From a checkpoint of a small mixture-of-experts model trained on Wikipedia.
Experts: 48 experts in each of 12 layers, 112 bilinear neurons an expert, 2 picks a token, a sigmoid router.
Training: a variant of Muon for the experts, 414M tokens, 5654 steps.
Below are experts of layer 6 (counted from 0) of a mixture-of-experts language model. Rows are named router (the router's row for the expert) and show model dimensions 0-255. Each number is 200 + 40 x the weight over its row's rms, rounded and kept within 0 to 999.
Before each expert's rows: "raises" lists some tokens whose logits its average output raises strongly, later layers aside. This comes from a sample of Wikipedia text that the model never trained on.

# expert 20
raises: " In", " It", " However", " The", " During", "=="
router,183,181,231,252,175,258,170,206,133,217,135,245,160,263,207,201,227,225,267,264,261,202,225,246,265,247,202,76,164,260,174,172,182,268,158,143,184,197,262,160,160,188,253,118,165,146,215,298,198,255,178,145,137,231,192,156,193,187,272,297,235,214,189,208,260,176,278,198,200,146,195,254,198,229,204,189,247,209,158,242,232,198,206,193,214,156,167,175,117,265,203,139,185,198,180,150,217,216,145,242,190,259,147,88,177,218,189,149,232,162,207,279,227,178,183,218,225,217,219,139,225,234,250,133,202,227,147,194,107,216,258,246,267,169,230,209,163,255,166,165,180,247,273,236,208,211,150,144,219,252,236,227,213,181,279,189,236,201,201,187,194,230,174,228,207,211,242,178,261,211,232,189,213,194,254,164,279,203,263,204,211,207,258,247,224,130,186,233,231,252,241,218,265,190,218,206,192,176,198,200,235,192,146,143,209,195,173,205,188,189,194,203,283,172,170,156,145,155,207,202,187,274,194,169,239,164,161,209,154,231,211,205,149,249,191,260,200,180,200,242,191,266,188,192,204,172,203,165,157,136,198,182,197,198,209,195

# expert 8
raises: ".C", ".S", ".A", "umb", ".M", "oot"
router,174,201,227,226,145,204,199,188,117,195,141,230,213,235,151,231,194,257,222,229,221,226,189,242,204,191,135,168,208,249,148,191,158,226,156,197,210,134,230,189,174,257,265,170,195,204,158,265,196,290,313,183,171,238,235,182,152,177,188,200,227,224,186,184,228,158,279,209,210,174,198,224,244,156,237,207,238,108,208,180,290,266,149,250,217,155,221,184,151,308,171,170,144,263,233,207,227,184,110,168,275,262,176,166,160,191,150,169,274,203,184,226,114,189,143,222,162,106,138,184,230,209,271,220,170,200,185,198,161,228,183,241,220,149,195,225,156,196,207,116,208,178,265,248,209,201,151,135,221,248,260,167,277,212,213,202,185,187,189,134,182,231,234,228,191,212,189,172,252,189,223,235,170,174,264,148,291,168,245,165,185,175,208,241,209,133,273,231,264,231,220,207,168,242,147,184,171,229,182,176,285,247,154,165,191,218,188,234,158,189,176,220,170,148,173,165,165,147,224,195,181,219,189,172,216,169,195,216,186,148,131,199,210,185,223,264,198,193,173,172,240,226,262,250,126,206,165,246,134,171,223,179,244,204,207,159

# expert 22
raises: "ig", ".", "it", "un", "end", "en"
router,177,167,222,267,174,177,196,170,189,184,132,243,154,216,169,227,208,231,246,205,167,180,184,254,207,250,154,182,219,295,126,130,137,188,257,129,128,218,192,216,214,181,273,168,144,168,167,219,246,236,275,202,167,187,164,100,187,171,236,227,215,174,196,238,280,186,199,223,181,232,218,285,232,149,234,154,261,161,160,211,277,276,167,185,205,193,148,190,172,234,161,190,238,222,175,149,234,149,155,255,230,276,166,126,142,103,158,174,147,206,171,228,189,198,184,261,233,138,219,137,201,163,256,202,152,233,198,190,184,255,161,208,239,187,169,233,153,182,181,171,192,191,283,246,204,145,153,184,258,261,214,188,218,158,196,284,169,155,227,185,193,297,238,273,194,206,221,183,315,240,204,194,133,194,263,211,181,204,196,176,242,215,267,206,155,134,160,207,246,228,162,144,177,259,172,140,220,162,205,226,206,198,202,191,145,217,146,254,213,206,162,250,170,223,192,139,156,184,158,201,206,238,181,193,192,200,170,211,133,182,195,134,186,141,179,205,195,195,170,217,218,209,209,211,189,165,183,135,188,160,155,131,217,210,149,160

# expert 37
raises: " ", " The", " A"
router,160,191,177,196,219,199,178,147,196,176,95,208,240,249,157,180,250,235,217,199,237,188,173,292,191,180,157,162,160,194,178,147,173,237,186,189,137,221,217,202,247,240,202,176,178,168,221,216,174,225,189,121,123,139,177,179,204,239,258,250,246,201,180,203,222,142,216,224,158,212,193,157,247,160,208,164,183,217,142,229,268,272,227,187,194,126,203,177,161,202,155,155,171,229,201,157,209,203,166,281,215,207,164,151,161,183,129,228,164,134,203,239,166,189,130,271,171,125,178,163,233,193,212,209,171,254,221,187,173,220,215,214,213,173,135,275,175,181,195,109,217,164,232,252,182,217,212,167,236,200,266,229,242,170,266,194,161,190,202,225,164,200,221,285,223,286,192,123,254,209,227,175,182,208,262,211,283,208,286,123,266,145,162,192,243,145,233,225,238,223,213,164,168,277,220,186,140,242,190,230,223,222,98,219,177,289,209,190,216,164,166,217,221,252,250,141,194,146,275,166,173,234,192,213,185,170,168,176,136,193,129,221,179,117,174,237,239,240,218,164,224,195,209,285,165,226,190,137,135,164,210,146,185,219,175,169

# expert 19
raises: "g", "nes", "den", "vel", "min", "ve"
router,183,217,257,218,157,264,235,163,153,142,108,192,204,257,208,232,171,281,255,193,223,176,240,203,261,222,221,188,238,239,133,128,197,217,105,115,134,169,171,190,138,302,168,137,209,179,162,199,225,261,205,177,157,191,208,141,217,221,211,230,215,147,144,180,243,154,199,197,159,161,171,248,209,231,221,164,215,132,144,213,230,230,129,227,185,216,221,192,125,229,258,154,219,222,214,206,208,132,174,270,216,224,142,118,170,167,192,180,201,212,148,281,180,227,158,233,148,184,235,217,214,229,248,192,134,225,232,184,186,282,167,205,266,219,155,237,218,150,130,165,166,173,207,268,204,220,187,121,206,180,293,226,204,209,224,163,216,248,182,203,238,235,186,219,214,244,212,189,295,195,288,164,209,161,209,207,274,206,253,179,261,156,192,248,237,111,225,207,229,218,175,210,235,168,168,193,232,238,174,231,190,196,194,172,180,267,203,172,201,205,125,185,222,239,166,227,154,195,288,134,175,289,178,223,215,148,207,227,129,168,221,177,215,232,195,269,216,221,136,196,169,189,169,227,189,217,172,193,135,150,183,179,165,250,188,204

# expert 45
raises: "ani", "asa", "ina"
router,220,164,229,227,182,272,191,174,195,174,185,215,185,276,139,240,223,261,236,243,131,184,177,242,218,188,143,201,246,253,180,221,120,230,186,158,215,166,218,162,196,241,224,178,148,172,220,182,169,230,217,195,184,172,156,204,196,196,202,184,274,155,225,209,213,152,276,225,149,115,160,251,234,207,264,145,266,136,210,156,287,179,182,228,218,184,173,210,174,259,190,179,203,208,224,182,230,199,123,246,206,255,224,169,172,144,133,187,155,184,182,182,122,187,126,198,142,212,161,127,221,174,245,159,212,277,221,153,122,245,231,223,250,219,193,258,181,193,191,185,223,187,263,188,238,176,69,147,213,200,232,235,229,146,203,223,146,191,138,139,206,247,155,215,248,171,156,140,232,291,251,177,151,215,241,259,238,204,206,186,266,124,212,226,274,165,168,251,270,222,230,204,152,254,137,173,177,225,192,172,218,187,172,181,232,167,240,206,175,198,163,228,189,171,147,163,170,161,240,151,199,229,178,224,225,178,102,162,153,138,162,159,184,169,149,236,199,182,138,163,229,201,205,225,144,174,225,110,143,135,214,185,223,220,208,187

# expert 31
raises: ".", "'s", "—", ",", " of", " and"
router,190,188,216,263,164,248,205,201,144,207,137,217,246,234,185,134,214,206,298,190,218,189,201,172,216,220,171,133,216,197,157,168,216,244,159,185,125,132,280,174,180,292,181,190,109,202,198,208,239,240,215,203,195,216,210,200,191,218,196,228,237,245,184,205,199,133,208,225,139,176,155,228,196,172,216,120,235,202,197,274,264,223,111,244,201,161,143,243,150,256,226,145,172,247,208,155,200,156,154,198,169,230,154,138,195,167,145,204,224,166,186,245,167,119,129,204,157,169,209,170,172,210,252,207,211,276,210,198,171,304,173,210,259,140,175,216,134,218,160,190,199,213,196,223,234,167,193,126,183,203,260,203,206,143,202,220,204,171,134,226,228,248,183,283,162,237,139,211,314,208,257,132,168,254,236,248,198,153,267,205,246,116,200,173,244,133,235,232,271,232,200,166,188,241,172,218,184,154,223,164,213,216,110,173,231,200,189,186,164,188,195,212,177,218,222,193,202,183,242,242,123,250,165,173,220,192,173,167,126,149,152,239,231,200,204,275,258,186,96,200,240,226,241,195,215,181,200,152,201,209,188,191,205,264,186,161

# expert 25
raises: " of", ",", ".", "am", ")", " on"
router,155,110,214,207,136,237,164,131,176,197,162,213,246,267,146,199,255,246,232,228,196,221,254,189,161,166,182,187,192,220,124,170,189,240,204,109,161,187,183,171,225,261,208,224,186,173,219,207,221,266,235,170,141,189,223,180,256,238,230,192,258,157,147,204,282,192,267,286,139,209,224,272,243,175,239,148,167,169,189,194,237,239,210,217,109,138,166,177,133,166,239,199,181,231,210,158,232,202,168,233,246,209,178,169,197,234,220,158,202,128,190,303,226,171,138,196,159,161,238,182,257,165,235,140,193,237,169,204,148,255,217,198,235,154,210,198,211,181,150,138,219,151,283,241,274,268,141,172,171,170,242,221,273,170,213,225,230,157,185,202,207,250,220,207,211,193,207,164,300,183,196,224,127,242,164,200,226,159,215,242,178,189,224,265,217,163,221,218,196,191,135,153,263,216,190,177,244,232,191,203,247,218,145,165,203,243,173,228,187,157,125,208,203,241,228,229,138,172,219,190,256,252,191,170,244,140,161,255,131,144,216,174,173,133,205,282,231,197,146,203,199,219,174,201,114,160,160,201,188,143,160,137,217,205,259,181

# expert 10
raises: "-", "\"", "|", "Scientific", "a", " she"
router,163,204,229,246,155,204,192,177,155,164,159,238,232,229,164,266,203,207,234,189,159,209,190,229,239,240,200,191,216,295,155,187,157,258,208,173,100,153,228,200,181,242,238,139,204,112,205,269,200,247,288,176,144,188,227,183,179,187,242,216,188,192,176,171,254,239,241,256,214,196,160,199,292,142,267,187,216,226,201,165,260,232,231,188,174,134,222,222,166,230,214,108,201,199,269,198,191,179,173,237,197,271,203,189,186,164,178,157,224,177,213,231,154,173,133,244,137,190,191,157,191,202,267,155,156,264,208,185,191,282,134,225,232,228,159,301,133,215,167,148,196,164,184,205,259,243,167,141,243,175,192,147,244,199,213,243,210,200,99,187,216,202,237,304,176,170,197,161,270,181,215,178,241,181,251,215,227,145,244,214,270,168,228,238,279,145,214,184,195,243,217,187,179,212,159,206,225,249,184,247,257,214,175,156,209,175,181,205,140,228,177,239,163,269,147,163,160,158,251,222,172,266,194,164,253,120,134,150,151,168,175,209,182,147,175,230,169,185,208,213,221,197,240,157,152,141,156,202,175,179,186,131,237,215,222,129

# expert 18
raises: " the", " its", " their", " his", " them", " a"
router,188,152,189,276,170,232,197,250,169,147,191,264,225,224,220,184,260,181,291,200,232,174,233,247,240,212,133,181,243,244,138,145,262,285,184,147,157,207,128,183,166,287,238,176,160,143,272,218,222,183,235,228,123,200,157,155,190,140,233,249,315,216,169,171,215,134,239,326,215,175,230,177,189,202,204,132,258,184,203,243,222,241,152,199,236,191,242,205,157,244,187,181,248,229,220,201,211,117,147,192,190,275,157,171,255,230,194,169,234,185,240,202,188,167,117,220,148,216,150,182,169,193,198,207,155,205,199,162,154,201,173,216,231,203,181,246,132,203,206,100,253,147,245,216,223,145,202,132,208,299,245,212,216,126,253,229,187,181,139,175,228,280,189,226,158,220,246,148,226,244,239,176,232,217,220,155,252,195,216,157,273,170,219,230,214,134,251,235,205,226,171,196,222,215,192,210,192,224,171,264,209,187,156,130,166,178,161,169,165,180,93,205,191,240,188,163,162,157,198,196,167,231,166,229,227,224,173,248,187,202,205,158,229,196,212,257,160,216,186,172,236,190,230,234,149,155,199,124,185,214,222,208,199,241,204,193

# expert 35
raises: "N", "M", "A", "second", "D", "S"
router,239,190,264,215,198,189,149,217,190,220,109,214,201,309,185,230,179,203,292,226,210,205,276,254,175,251,163,146,187,204,205,159,189,142,155,151,78,157,183,169,199,219,229,172,244,147,200,267,233,285,211,204,107,206,212,180,195,136,253,205,161,191,176,190,304,194,260,246,157,206,227,200,232,215,250,132,210,161,233,262,267,273,132,224,171,168,209,208,166,194,166,209,187,258,257,194,210,220,113,274,171,207,163,179,189,195,115,212,206,214,188,244,184,154,183,246,213,190,190,176,255,157,271,186,147,239,160,161,132,245,183,268,225,159,186,193,196,201,178,180,214,200,247,194,187,181,220,128,209,236,218,216,284,156,167,238,214,176,121,170,196,208,244,227,193,217,202,106,282,265,240,162,185,204,240,197,320,144,211,185,277,181,166,197,251,194,212,189,228,258,221,211,202,174,156,215,213,224,165,237,235,248,183,186,201,177,193,215,184,199,136,254,203,181,172,170,202,170,250,244,149,184,183,190,199,213,122,223,171,151,183,194,162,153,155,253,271,184,161,188,186,200,195,223,143,140,166,206,171,175,224,133,167,211,214,199

# expert 1
raises: " the", " a", " it", " some", " there", " they"
router,162,101,169,301,168,261,210,212,150,220,135,261,203,206,157,221,218,188,254,246,213,180,212,238,228,221,179,212,181,275,155,129,199,244,180,133,200,185,147,183,135,217,253,217,146,129,134,212,159,208,234,226,189,161,201,173,150,144,217,206,257,171,185,207,191,138,280,238,167,201,156,231,269,190,258,177,234,193,202,231,287,297,150,164,180,201,223,222,152,231,251,214,157,262,214,157,191,169,138,277,195,234,164,156,193,224,172,222,199,144,190,229,158,217,163,204,181,198,267,152,232,209,201,175,179,218,246,153,171,253,232,212,268,226,195,231,108,206,203,139,216,217,197,238,209,197,123,143,233,229,213,192,208,189,169,216,220,142,170,179,275,206,185,226,210,234,209,187,255,188,200,232,168,207,217,284,243,144,222,159,213,196,189,156,195,186,212,275,199,197,230,178,142,219,121,164,184,195,178,244,205,222,174,200,254,245,188,167,194,217,196,248,212,155,190,71,224,145,253,214,167,258,129,190,213,242,180,239,143,182,188,159,150,171,197,317,209,224,203,202,147,224,198,141,142,130,185,194,148,181,171,145,200,194,233,108